{"d_model": 160, "norm": "rmsnorm", "attn_scale": 0.177, "parallel_block": false, "init_std_up": 0.0395, "decay_fraction": 0.935}
Below are experts of layer 6 (counted from 0) of a mixture-of-experts language model. Rows are named router (the router's row for the expert), gate (a neuron's input weights, with its number), up (a neuron's input weights, with its number), down (a neuron's output weights, with its number) and show model dimensions 0-159. Each number is 128 + 32 x the weight over its row's rms, rounded and kept within 0 to 255. Numbers have three digits each.
After each expert's rows: "comes after" lists some tokens at least twice as common just before its tokens as in all text; "comes before" lists some tokens at least twice as common just after its tokens as in all text. This comes from a sample of Wikipedia text that the model never trained on. Tokens count by the router's weight.

# expert 27
router:123140114128105139134083124122158166099124125181118124099071160138138115195129083138137090077107045123155162169132153192205138164136096085118122156169122102107140116104111049129088119162075158078061131118155145080171148116099164125118163133171123135159141153117113181114124151028139194135083144132113147136135047161129176130128140154100145113132123123163152153091103131138096084133074092137129125163125150116146080095055132170164109162123114095144132149181133094116186171173102139
gate0:147116089088097144123104151137180139129117196206077136085124128190164144178081170124114152051113109109174125144132139178190141087116113152121112101168148144182135135078131128095125146129113138089116154131094108103142186140097130156148181099165096044138190145132106165093170160177130137145159138132120133137130164175122122153121183135181098125108127072067077142090097165207079152153111130149136119161153128118105141080137132144102136117141115140126124129150131148079120106108166239
up0:144154156184106124117217118082131168132112073091150146172096142099098146183141114173104164131137184164127125149112042134111126134143100148076113140113114164117147132072098145153102124082175060117176140091118167145117135107129074104136119131139151121166124152158177144135107100107163157158067071091156126107091072109145205119122099094156183164179151180169122102146128115088112127126131083136114133143074101151179109098133135166087131123120153077117145100161162082165078075178099083
down0:128088152160097122117122158164057099152073167134180135100145137113104118124135096121194126120085085144046143093125159089165157100125089090112070120111173131119166104117123145108083105185129110162020121122182126117109177121151184096102120124137148141165151152154164113126112153146103112040132136122137091113080101167126132116107102161077130135110184151146104134146102140138141118127098123146152139094094179131179164139169081128158105124091121195104093150140160059110186150111199182
comes after: "|", " ", "1", " |", "2", "4"
comes before: " |", "1", "3", "8", " Candidate", " Party"

# expert 15
router:169118183152094140080080134146167126060118138127104173036107148117144084137106103098139126030119112154146171158154169168134184178169150120128125164113139141112124140117041060135147113111066195109080190126147151136139150125076115166175162132108128143116172142143099138116117118098153188135098166116122134123107121150181151093167103114155168150127091078124161154071186162148093066144108145132112142129110142067143127095098143155178101160132149106123135134154145113121175137187093154
gate0:156133092155141119080154169112138189145132134081116108097133129062157153141132159108172138084127102142133155152121138123122097123140146159085130094134094114114176156130111129120150154206061139137154138133114168085130129149184109073169163168086140083138152109142109122183132094071119162205023097092093092099072153137117054173132147109121143123120081107099139158189103095124091126144154109111120134189137155099097149080155132168137138156107059159155127173155185097158107094171077112
up0:128153081099102122162226139114129091154152170136130087084118138113134136089140142081135176123116108123165129139087176149094144127178112123147140160094171154205199131129064164126135107119186120103166160156124156117120195088081093158120082146139136141114115144207096190074111133111108098121115137150170208142179100094059148127132114094150147133181054093112078091145143167113124098126097162129147099100119061128177136119170173108120140110135157131107172123129102101137162162116164138
down0:150190185213128200099163164188130127077151165094124151124077120153142186165129150162109141147086155186059104129183119102118162074111109174125135129127085147090111128086098113067163111176137103117133170085062176148161108150141210106139114113162152135158077132142173118121148122071149152167142144137091153135111111153094075140149102141060121104161064130109100128118115115150058111161139117102127121184098165123116109107145117139097124155131124100115131123147130146161135130175184077
comes after: " |", "|", ",", " in", ":", " October"
comes before: "1", "2", "3", "4", "5", "6"

# expert 22
router:125131188146096132138144133186116132127062074119158079107104111116102100175108099129168139111073059170140174137101123161181121120121150145060157136123141085102155061094074104156120122127137089119088103186141115094136128071111155099137151189160153136166139143149119148155091099112175136112157188164084219147119136124175175101114166154130103163095142114118142132155098087151105115151119121087078093136114092123076113116086111125158096147091061055123160134183140125124157134199106174
gate0:144113095163161137102078140113137163164115114060136099152092178105153204115160115086120085117130079102108105114120131132137158082190163079153115132144145196127091065150123110113074152127142131115133077175134128108101135072112141086154157118109158152120110157078089147139156083110145117138131093195099141076131087095139143196118179105106109180207124140102077141150130112111119100108119093126154110145188060103090116118179099128135132132144144188126152105131084090117173089227144098
up0:092147132148144125157162077161134117097102145106164136142169084152118116131128132093137179175154124115106099094162126105142108178136071213125144133118110112125080123130090182110063133169138127084140169159152144130119100103123186127158162121168107147119178114097103070103129085073105156141074100136154082100115102154072122104135132093108105199133153137171131140122157118110207114154178082187136165108142147143178137093091124055087097071094215127099081130092093201133124111115103134
down0:111141088114102133125159073094129123094088191159098174190110202181086146095132148089104096081128104119088138081122136203090104128056160186119143157143156076111129185123146180108096106104168178102117121133143154156104115087119119176178180121099109151104127110139130152095110136059151128143109178105129051144063124118118085129163133127163083077086150111087159126155161159106161120149136105145100102058128105111178163155099134125176103113165143107168127175112090145124122121085093117
comes after: " |", " ", ";", " ·", " MPC", "%"
comes before: " |", " |\n", " ", "|", ";", " JPL"

# expert 50
router:150104099096034118111146100154157191099100053162106112113069135135097127144086121095155159102115094136148178116142115145162167112102118094074137161110132111099164057089109105171130099131101166061114128146168131083177197102108177159162184172110099134137153192138114168104145124101200152119118210133113132140103098140154159129155166164121162151087167113178128105135106120163106118142077099139090080145127154146112107123124139131148096178074107082110094122188152092143158101173128146
gate4:159134101134080132129116136165169087138103157132145145095152087112095169127181133115115186092056120096117149100115119138124153176132129115115143125123125042137123151087120137183147056160107155107127087138126185229114093100138151049189130180151124139116155129085174178136099161173132089167073138099150101147147114094124155184162122161141142131090130146102190118149131096099071112157124071154129083098166088126122103137090150122169160146131152129108092201109152063129119176131114081
up4:086133152115144080088103089136137119107119116118090115140108122071122131120083127153140121195137131218132074144133176146133143198104114122125191157086148098138117107134082206158125158041202120114178134112080124148128118140114085116070136085135161115133085117147089129154129093100109075137086122093136130116151171128106064148129126142106102112097128143112076160142146121147187094111091122026048171165121120132155167119124140155114147082123078085162194140127101145122117152171156115
down4:107171159136075100185112143090070133214142125103118166178128124144203122179110111163103128084166175096132112127125157112093122139080141112149126137162101157149120153108124164107123178111159122141100118101147131175157066095101142137178116088148166193166212120134165104092117180112144131143165211139160143070116166161173077123128082128185123148096129120085067086108130175151133108143098177149113119112079124134125128082168183126111127138143113132129130144092085137115174203153112156
comes after: "0", "5", "7", "6", "4", "8"
comes before: " ", " |", " (", "3", "5", "4"

# expert 12
router:123118174130087167088101096113130176064121087152205057088133104118148159147140102096169175124131091160150127156089136120146096173132115045102127147110184094121182083102074115151058101163115107120149134140175114136157146084115133115128129143093134139134180174129139157078106166106184158113143147147103163122120107183142141090150077125118133180080166082141145183122170129115142139082069144181108112156125110110125108078100080193158095200149087075120159099131150123115127126138118178
gate0:125135063160136116144163082187201103152117160089138154113156093145142102117151073101110105085101153108116157158117121184119175131121147166202156141069101144177151159086094162076119108136158108085124107144102097100164143118156092150121082110136154114117175122123144069216090108129116158117077051125146123128114138127151097117089158066079072114155083144104173095125177066114143115169114136105166162167145135138095119134057169170119161109105125135116130171099184111158117169177136143
up0:076116145076120127152100146094128142083182131163113107134151200107137098095130143153174216164169116117104166127151146132111091104145058117127080126133179124089106171102203100134156108102082112134134137138155147143107101146128169184159126154140148131114063124154161151120118072137220125135108161179100141128118099154088087195148177092178154112078139146094081174081141125140061143124167121086155150096159131157164158158147164116081073138184162118144093107099146112145134157118142175
down0:081117154147090080149121115148089156086160204191145119062101159116119160128138115107136162125117115120098119157143188119119113144091065124141164128146121130107125170148148126103138128144120085118158133116142119105128101119102111093117141134112139140109155107153076126216095075089162116149107148113135195127038076184130098153141147119129181056187130129105145154125131158144144131086146214173105173202064079133146122155094138087144180083156132093161097120132174166111119172126194103
comes after: ")", "0", "%", "5", "3", "4"
comes before: " ", " —", " +", " −", " MPC", " ."

# expert 3
router:194120141164099169091129147134095220028113099135144149111124080130103105161100124141184104126125092179117143140158107163175125129134131092141151196097193132080121091126114076145106072159051132112089154128110091111164164101117159126146151196100152156164150154123131097104106115096165148194169193174097135132101131128135145075171147115106065164137144118139135129135118143148107077130083094117078104133116131107135096158049155108159087178138111126134155123177147143165163141143120169
gate0:076091124111138131142157090174196153117158167123138114156104154142177083114167162107189139119062150163145122149113101129110126119118104139096100125151177109152159108115093110087184090057138089121183201154171105153123171113110126093050130155194112119131168192126098128133161090107075114132133119115222132152128108084089097143130097071179110141108154059150122146117119071131056104109121107110169116171180121106147101091110165141150181113178156092084112129129111104124125146128143125
up0:126061095135144132151170161088137092117157114151127117160199142126115090090127146148121135151106128148143187146152104143169124121167100116171083107094160113155129099126077181147142092081075116101165161130101185068135109144166150198202159176151113188102158076135160113144085142113188147116163131156089100147100153158144157154175132216137148179103136168141101104117161166077144092136078144146065102115107153199101148146126163094137075143178139106149139117153141124143149078120120071
down0:071083093133093095113095147099093151131115112099138097127076056091096117125112200118168175126109085097188162159167100172128137101155194140137155114126132071090124165110139176168075112100115139187141206095126119051137098129117213128091161141138103122129197100188182144148135169160107146132117108138130097138139120105121130140148170155113131097096123172069107138130122125112140116101108112153147075017114107138110154109104076125095138137113137197134132126183146092128129133135115104
comes after: "4", "0", "6", "5", "3", "7"
comes before: "-", "|", " ", "|---|---|---|---|---|\n", "|---|---|---|---|\n", "|---|---|---|---|---|---|\n"

# expert 11
router:134140148126096101105123102132139136084099076163104071133121113125135114168068107123204138104096020198121183161071134154146141139148102097111158186113124097130119093105075111177124141117118157117091095172117118104154165107050157091161171178152125142171139113135115127155131117070160119091109173126044195186141112155190158090127129126121108147097163098153146148129104096136117108145079118122098096144126080138108113084074112147155105167079091073136140111160160107121155154158092160
gate4:153147160094115145112176159120171110094156132161134127156132147070149146179121114127133148126100096159114127101177151155134189136195109102162135101133110084143164146120112110078104162132128170096139076108158128133105126090060085122149144149079083130130198092188155106188171085148153139109112151109146119057062138137111094130144184133132130133096067141145127151113141139092120106166138149203118155190120071102132091108058153116112131114178081134116149170095162137107074135153050049
up4:134167153152159141095176156110141136203117102159166170099121141195103103136197136159086117109172157139160161149113146111166141148090126160110165136104108173129077122172103074131098089153131120127139132149138123127178102146110143135140164058174172111148146215114089120166093178087117090118177154122083115150109109126132184130121075116217152153098078162131113173106136123121150096180193123082149147162226106092146109124116116163141113112141184124142071144137128134112128142066155150
down4:123170108143191139145166103135113097087142075115118178100127097143139153098139163125093119123143131127101131108178150094077136132111063104122102140095198042102192149114114122165157084142146136136114147135127143179143100111091144142108109142112104122126092084116128171123114143112133078166166126067121061087090131108138142062126072069133124109108127093152113154124163083097055121135076144132122165087087063151206123179138143195144108112170203132063168129164125133148119100082138161
comes after: " (", " |", ";", " \"", ")", " •"
comes before: " |", " ", ")", ";", "N", ")\n"

# expert 38
router:165150167101118102085118127151144155099048066165120098053107149109109077134104127083158148078084126183147183104101157128188151179128149116055111183085154109167116108119082077147165126119131127125067167151160130099157172126083158121113141147098161119164178174171136146123089106126144159104154179149094156145100132174158160076144146158145125171129137076179147154115119163112145133160119148108105179116116157114097134122123097103160073144141083126135172142164158130108165124224107180
gate0:156108125075104147129087140116133106122050154082147129126140085082174132099074104168135112144107159103091185119110087157109127139132120172166192113085106088098140131147133116135131196147109130076151156090159159139048133084125164056100128118163100129104127191175147128136120118114137167120092085080176080158122139098159124075096091157096163186105167081139087137059165132177154165109111115080122145164130123117187116129156100094125084182182093095188156118081127137123140129164130122
up0:163141134131156142087134127150102138154110198123200127091116131139138165129150109162113108157131078052135168154138143096110059154146133150107111099114140136151109141142100054088149184146102135169183163171175102096088141123167151111152083148178171165102157134125136104137143114095099107127064158092125111086034170166127109130093128107111132180117187092098164158148072071141122126132073090074072129109062068131176104175117133147144077104164120104105122129090120082148100110130103127
down0:126078096157073103109146124135103126072090053082143195122160171120141140146096139112145095074092162097161088105147114137079116147161149098158108154113091110158140199152155148161148185062105166158145149083156129171112063175112144065172075113199116108122125138145121065132109143142146115126111126145138110141127099174052185150141149067169089179121158149123079161118118157165099165143143102117160090095160170147136090178114135183101127120128123105094079163116143137119152120182131130
comes after: " |", ";", " /", ":", "″N", " ft"
comes before: "1", "2", "3", " |\n", "4", "5"

# expert 16
router:172199148151128104049093056177107175060122135136150112068100133152165119166060080104132114091141122148148197103128152153165138159140079132109110152164125125143128132086119105153123095155115158092110172148071108104174133086075140112161150154137153149144174145146141130111125093113119146160097172147098141108091090143179156117113103154142148147134140096089161169141093096116133086137096130084109160126100083077158113106137076170198107150118097127129156124130143112113174182192042194
gate0:098183058156150050190141082139125157112140172072118099113143139178093170065197105124067115075152135122138118144090148138139149147136112157061148175147155066086109132140111093108122120172125101116159119119121174125092094118179110055129126127165128181098104126102120078121156108086104077134169101127159107152127109162102151100152107164174130136126148168124153118124175130106142077149138076188193205123179095160142139072152096137112125148093149093117088148137161121157150140153176133
up0:047091118136085161064188126108175091110117153161180125120111143114167131138149139193140117108127135126124104088158085117105110060102140086125186099219177155078139118116149155142100137123120119112120149091148112139158140135173190083066126126130111179149107083113076066127130104169120130145126137108089131159110120144079076126124118190109153096078137084103131119104116108157135185092127104125141093079114090138116100151174226122128148087125133173105156140055156152115187099101119112
down0:084119139157160124141070119145171085106140124104166114140133140149107132116168123118109185121129150152106078172126128110152072187128139165118162121181049105112168113122065132109156093140119120079146079101089115117066122104069139079130116121119137074148103152078149184134126133106131127148163116154083124113130133128155149127153128185040100058076180151173126080109154149123064116071157155154128119173126132127129095098165164148127083131191183102123157123142076180105129036126114156
comes after: " ", " (", "–", "/", " $", "_{"
comes before: "0", "9", "8", "5", "7", "6"

# expert 21
router:182186185122092090121064097185154138132066126124135156055109176109137108138115143120135095071157113168079189119122132159180128107164130074055174148128128129112184126073072101155120156133073159071113102130133098112121133135107107117139171167139141151153115157109072143106149100107164137094118187170107145169130106127142149130119148119066139132114074085128127158133108138115137102123113111128110125187116083126076051109148126111210079169141115080069125160112109107093159164143082138
gate0:109093128137071088117150104120085150144117139098123167181095183168128126178073078174117126089100145136078145118139103067014087154158131084104093158116116120101157137216105185127119129146135150101187130152126062081130192109100064142112123130129141126171127090114118080134147134099138124118143169103078049137119181128140139177116113155123172137151101158149131120153152129102120117136198131156107093106153121140111061126147099086155150164110108130108156188135093159136179116101083098
up0:114078165064162084147091070166191118102097120088073142126169092172155138136096085152117156095116151151150140149155161075139169125160078107087142158096088176101123155166102121078150212139102158113187134148116112103160098111105088116169123167129109105121171037103134082151145067137101113153119097098131136169099122092112129169135117098143201091107078100134195153152121067137129120142168114079122127144137110141173092106086141122161120153166152128103093123194113074131088119147148139
down0:159132179189074096158126077099066106105143128145137102113119129094138133104103131110105115091151114124151133166115147134179061121084166122119117096134152169090086130122084073186119120160100089154132102163133154151146148091089137062080118102155066134128091108084093154109075130166128103088090127130187172140129151100093084208083104106077098173115094160134218079100096132090183112130123100104094155172108133140116089132104137114077100083166164115126117116132086144143044121145137126
comes after: "-", "\n\n", "\n", " •", ".\n\n", "″W"
comes before: ":", " the", "\n", " by", " /", " information"

# expert 1
router:174153142212085085060113080162139127093119089172089150094125168092112126115157089119109163114115023164102106106176134113131144137131133115112107119146136113119129105108129089155145108100130082087116134168141123115189118117028147143149158187154138155116193193160096115101120117082169168162167152140120111142098140160176120047126150152124098167096123069119132166151167089088166172147151113107049121123128111144118126126124106168113067128140116078140131131139119096077151180141095107
gate0:093166152169078172118128150163089150103147145127172146042096099142133144142157126114123191111105234146152086127179098146192106159132060124134113131173080138185108183128148101146102093131153117121126138167099147140149129110112131146161109119139137159103138118136132117180138130135109081144086103100094123116102093151130126115159146152141063157141098168165070175136051139186142144106150172130065133178125136142115103071118114124131102150100104048144116096074116147208137151157164074
up0:131109069136135128215062151096118151176168107129178112063129086189095120081128104183146123129137119128175163161070120145160095120087153138118101108107189091122109123120117124175153168165144124075146105178132138112125215136118148119117127122145117155130149127154151105083143125096132101150159105113130090079111089149125120151098097134128140094122165095106099123175103138090080187115163163133109084138165131135171122214083144124121104096112139160181099133165131149091211058140053161
down0:161095081138057118151142193111083136154121083115175087048108115119103112147172118167139129119141130147147115109184087132139100169094140072150102138134128137101111113194132152129146147107155091143142091141099117158127080127066193153143083164173149135077132127173076114089147178107090099126126150111157118114115111112148099127109117124089099115176139078136123195141056184101137177094158187076086104131171158102123140086135117055146134163097156082150116134139106133176179137096053108
comes after: " |\n", ".\n\n", ",", " |\n\n", "\n", "\n\n"
comes before: " ", "==", "=", "===", "In", "See"

# expert 62
router:174121181164136156088126144160109178121091087150148093113091111087092148110089137056150161010113078151135188138113117168173149133163072134096105175168087134150150152099128109138152102198093143095100173164104161107131161117145124152085121169135154168147136157152109155077128135044152169113135141136081144157118101156171163028093161146122151107125103071137137174123123112122125140091120114138120150143108141131128144101129088162198103150107100077145136102121154111120155140170096180
gate0:131142150107086137106159180105116136083087140117090128117036205102143129117113132099159136113111083146066215086151164152130138151060151105129108110153133100147121156118186129098130148136105110095030094125135156163150154143139188073149154132148103079106177098129126137081102052136148143103146124150133093142146102142172140098195141116136097106084072101134073149108081103176112207120166085114121167120122113146143139144143065116167149111152133180127114176122125095087099090134104135
up0:143107124120162125121135127102105152088096129143098160101125190070137139123082151063182197123111086142119188057124117152135132135078163097167131107118120128144130144126152142139131157170100100092083124116136154168164136128190192142119126141169095045092181107119133127095144033128200105132169115120117079125114112131154139140190148132126112104119079098103124157103077109157115190099151091131138142118146115115144141159131083135193171149083089185145126200120160102108037131126128169
down0:104164105130061143136050134078175067119103103117120110149114087065112104128127149137149149182185141153153081099092087070130156122061163106145194190142149180116114153150113116109058128129172125156124124181145145082143086101102142103093129180111094129128160115114105116120075169129131117156110079113211101066128111103121145143080123153085159141134086117112159169139150076172106106119130154129142124195096093155153173116174210123137155156114103112151184141127170146146123110122114162
comes after: " the", " The", " his", "'s", "The", " this"
comes before: " of", " was", " is", ",", ".", " in"

# expert 17
router:172123155132123131090135148177152176116090107144148144074120154120158134131091095113158160084112063152123174160126179146204118142136092119102133164101162103141132087050070122172151148144068149096088174159120137086140186114073134110120163168153140174127202120181131107113129121132117154144154175148062141141086134138120172101133107165121145182080172076155149125154142133110078109157063114123113144143136130131097114156145156158154098139094038067142153104184156120098135143207121136
gate0:073166157171125133126054089191152094087085148136135143103135075148141146139160093107177125100150094098188139135100098126141147154092137114135076127096097144161139154083107129147047063137125156089141149197132112130141149159078127133133151158206076148145142128118189112150176091138176191155145170122133135140122136107159097150191122152129126142133185087138132149162134095136076120083170175109151067096083114109117122112103076157150162145185119138082150134144172084068102167087119126
up0:119098155083141105119096125122110112148127143205177182130133139132108124149119131178157129112102089121208133155167135030152118099090106171167108141129155109103132145153158128132073150160157152148155186081158132081140113135135173144138148165118182121172130219158129183117156166130127167086110141109129194095139173117135119141126198141104179138108059123073136146119163089175106099111135124097079167100123143197137192112144108188082117100125083182151145166115159096152130141129099153
down0:119113132077128157161128141179106120087150078111208132080123136048159125113092131109142096190104122151117154144170093009082110119123160124090171142115108182119131136125135091143083136139140127125152125095069130102081143187174104147154158142070203151155137171058120114172122132121124097139177148071124087152200081112147145117070115113075136132149067126132142147135137132146146180095110148079092107123116099190132113119126114084119136152142152145096135171102157145141116140146176170
comes after: ".", "0", "9", "–", "3", "6"
comes before: "0", "5", "%", "4", "6", "3"

# expert 18
router:177139129144108092106114158130116111068111125164104132055123112113111107178114112151184131063110064122124195113135148134237138111154117127079108156121115147125169122078082048180074126141111140081107137133131115069107117117080135114137126157106175159131146137148124150113095156108193150171121163139100113122128139148179162105152150143149111125091189124168178187123132081166105120117098091104108103129143164108114120066099146176167109179092079109141130079175116129121172165186094182
gate0:185118152111057115115111154198114078106108148095073126152145094170111094153095145122090104130140169075110201145093110175104118161114121108156146087169108130180118152143122154176128193154143080047125130108162132127240107168088124136151197178134082117115129157126134093104081144129084135168128120132123094166166084158124092074117123074116119104163150122141175175131144135116148142121080089112121162207110109155104131151099131082129142154096190119115143142177109118161165120126137107
up0:133130130102075107146126108150116126098114164125098155165142131202143106107109164112058103096145197103139138148124083166112105137129124098127138096138123115189154136125116153179121140133162096063109127132121122137217121187146130152126173182125097146165169191103106122128072119142114137168172086156090107219162088157150072093185122065144133084123140169103154120102142166135137135113093109125147134194126118187128095123078110108167103148075161132127098191191077097175175125120171114
down0:121131120116091171193150127078105164124096072149139081119127193105107168133161192126143129079158110131137108117114160123142143139122159113100047108111163194076118146177103152125116104073110100161122149137077112057138092147133154135043090084142116185122133163107134054075081113106097101159189142149171159098119117096118112135151141174158121152193128139079091163116100169132137086137133123160101177075111102119085189154093135109087117132151139156103190163143140099102106138174112119
comes after: " ", " |", "1", "°", " (", "′"
comes before: "0", ".", "5", "3", " |", "4"

# expert 34
router:180151169086122095140122080168126145079056098146172106081053116170096133148091099135160111065090095146051146128147151133175143136127115138106176185147141097125163119113105111164130112149102173111079078124133135081152116087120170099142157127124185128172135150189119142094117116115178163117145163189111115166071099137151146123132136114088131155080171134165144104135115110136128151136096113130096134129112135118064153141083113156191115124123078065112176134183178080116209133161097181
gate0:120172132118105113143094126099178163121091149124145167167144137124047108089100095176133133145151157166127127102151122088105084149082058182182194153199096165172169112134125056152120123126113154126114163147128161144178149065091128110129078140128111108123134117100128163102147174144074106094125122080078125080125113185131098078122165122071117184058130127170106161141078116092117123155175092108163106167157109130132212138112122145111110147157121129175111163108112164120154054163107119
up0:118174131125127079162124134107161169170088112134181138095045150140073119116139144161147108120075131163088089091139169126113066155144078171124116130169136171197150153181120113181143175162153144103125114135157150145196181124132105137128060169117040065100081104135129097102132105099151129138148146108091171119085140139122093147138160169128111159071122112194085140103059077069159128125124096149118053137108075145165146136086088126120107162147117100123137104093136157131122114147157152
down0:130103105119135129126136095176113164105148125113157119164127187166094088130151139105107097103090176123102137136083149154135197131171108132149092130143129177095070139115134141043201096102165097136174077173134055127108122130138167128082084179110087122094134123157128157085135148156152166106113174072149179122176105107178119182112168147122119123125129143125066111162099092079121120085168155151149123161081121170110145116070187158083114136106199155063111115086078167133137082127106099
comes after: " ", "1", "2", "3", "–", "4"
comes before: " |", "–", ".", ",", "0", ";"

# expert 46
router:172139196131094126112074129162151121101134113133111117099095140137084122146106097156181096094122108153116135148123119130142110129190048112077147139185129083084132079112099102159081103152069166067117125131170122128132181087081136103130167203166137112146197157109089142149106107101160187145161194158070166120128127127143150127126105158099133193083121114137181190148135108168118102138111105120096140143131123153140120123089138145146063174099084090088121055197127128136160144175105172
gate0:041123158103139134143190139144158156179101107118138144088141117144152158142145129137103103124209082123167134157127119095171120094127090128123160162173133160052121127135106194119115108189121108124098086146132175132125110150137107148155119143159156132137185124132132200158117161105111120146138224162154051120180165124137186115141164127118122133117179061206106144125118114167080118128165114166099194109185066158127131129070171140142148168170081157132129102137112082110140123129086146
up0:126151149111104117128177087102126131077038126148085179103130187153110184123147132113137131129203138094129118115067145132138130151129086121119133101193129152054098157104152124171097159134123147142136133115157094162177148129086164119151130205122100054117143096148101097142140116131140153180212121164108194066153150131116159137124145168148143173101136117169146119097142174120148130132123161151078127120188090100118128138108190079192170136033132124145082132137092142091111122155088103
down0:193171098125147147103111150091123123169125111149104175128170138086127168147169114154121120088180125083126193119093114138133130188061194140136088132063154151142152195070126113148160079169087159146111132103135137149201128105107101127112088127075123126175103152138055174124142142152180168150122154174118078080118079107153174132147147092115123085123113129097107139044076141147097113152086148109153123108137159099084116131093141082194186081113106144143108099116134166184114122118107104
comes after: " is", " was", " are", ",", " were", " be"
comes before: " the", " to", " as", " in", " by", " be"

# expert 4
router:126116190158099128101095121165151108128135081149110147111106153143129135159109054140144145051108073153090219149187150157141128146192139124114128212135165126152136124091082074119091103133080156104133140166095093112163134065135121091145143156142177146135143111119095125089166103054171125176121139139110154121097108137195141129142130129154130139060124094148128139132139093122048125114124126096116123167106150104126108076085141129143129236106132079120154086201160086101138137163114141
gate0:160100122155156070157104088157174121167124069119112149101094143141117100100140134110180094118134052110152081098147116094154126124171106076087113131130128180170097162131108129120118135163099094133105180110106102123083188130093068131142132099190152072095123147182159054117161148132194127103181099138087140103130123153122159183086119147148073132154104121117075174121171175069158154173137155129109089159093109085157071168119121179139125087143175075176168146173128144102143130098120095
up0:056129102121125110174112094152145060131124138181122154121125099173116198123117103097133131191072144166119144087127111097154128074130143110127140156135140130105181100167094135113138171157082129166104118130095134135137128116143137202191191167135160155106190058167157123115143124058145131120130094133160102093102138084168135142198122133077149105126135118095077136175151098088167112155153104140131095120117172178134125162093164097106126168200083146094185154064139066123074103148139104
down0:141098138076162121125114091095136135114101154066112106143136149120123164157130119164105155062159089181148175145105099156149161174130148113138136107083168150161172167148142142152147139153145126161127099157133106136217158147105094103142142135053136123187134112128133144070162149106132149145201083160129184136156104124168121148178176137046082081150085091115152111086091118113191106127115166141139130121131243175123158124144134140145175105122103164126145128132166086070064069133146139
comes after: " in", " of", " on", " In", " to", " for"
comes before: ",", "ing", " of", ".", " and", ".\n\n"

# expert 42
router:102123168118121119107131115159136209127165077112126075073116152152193093181112139100120084102099062172070184119124171128212139169158086100121125143156128134136149101098105095119129081136128090080131152138157169156160167103062167076133136165160108156136163119143189126126088123113128131126115181130156097139064106113179189092123134107125110143109104094155168149106155128163146137163062185081078098176119162123103097166142130178139162184141083139116125078161119123120149142167108160
gate0:160142119116093068147095185089173115113175132151185135166132135103143089132094094128156075145184087137121100186095163134136122090101142102202136117113132126147134172139131113196132078112114084182144119137114091111082102104125200140117086119130135134128130153146121182138150151098119174144066143143147129123133137097111143130176058167103110129141152108076072129136102134136157074109128068071162142046102125135080146146111073208133161145110160102057079154068135076131144128123164139
up0:105106097172109126147134155149164108051234158122137130105153153152156137179044114114160126149138081147120120120110054133126106101117082187193119117132130106150186181126112083165120065132164098181174171129144113134044120136105134136074135155094106131094127143116113095130144156082140159140114172090106105061109136089129113101122115134101134163118105115129126121129087114077092086143132055135162118150170099123080133083177150157145088137113160126147084127029103124155122114152131155
down0:176132154134100193193093084134090183139138114155139168109198106131158175119135122097123168144137097180083134146161109104087141145138087186125162095149064204150216142152128112129150147108133110159208141141157098134145116106108112177091125109125186109135134164154117101156151101143139089080144119035108164168073115157133137134153121165182127101071127113113184144151069126129134110114076091134138165127139133113085141131167110120156163130166112127100179149161090081187133155125136169
comes after: "\n", " |\n", ")\n", ".\n", "\n\n", ";\n"
comes before: " ", " \"", " •", " Born", " Total", " Country"

# expert 39
router:110143177098126170080148046169166165065112101143150126105083137090100108110095109122200142079092091176100187116159161179150108166152093117076114117110166116128150086111084120147097103139137146089125168136099140026192168110129127133148123176158139147143150150132122138086171140058111111124113201152099192146152090124130170109141146085119123129122117121136109108126064151141099098140087122161135143177096120132139136121129135188165099162126135075091113094180161089099191146170119145
gate4:142113171115194089113095139160122151117119163121209107123114177115154152082144142129122108071133109117088185134169131160166142134148135112124141111105188139129117130085156151102125070135111104176032104142125113095158122124184175153114131138163157170150184161076131084101191116111099177111102144164024123172108120126188135133169180054123100186135133148147132146151112171173145166124165129147170124173112142127163142150125091110071162122115135151125176132139180099141151148071159096
up4:137114154095114111108122127187126160121167097097147174120121177116148124086121127087150110140130128139109196128193126098115133177154101109157167166170167087164105149123112125126173097106083149162075139167148128102125156137152203152126106163115097144154110121080118070131164166117080145151145136114062170158155131113137151118184117073128095138105144161091112188118080196170144206145110103124156091243086110150172151126144095109113102180079174139150129096133143077187145168128147136
down4:105129072076133125093132127118105108167146197124118114117077193125145097117135185113138093195166130155078120100074102119149138130121130083037141092154075098191145141152194114148150163100141110090130169095124140147039170116136096084133129137106114108112128147162090156157157117102129087121114153157152140160110105103162089119132124137161139110112158175174179117212157140139147114128117095105124106037071146093134099122148106060095169065155155132163156128131136103143098068138120097
comes after: "0", "1", "9", "2", "8", "7"
comes before: "–", " |", ",", ")", ")\n", "\n"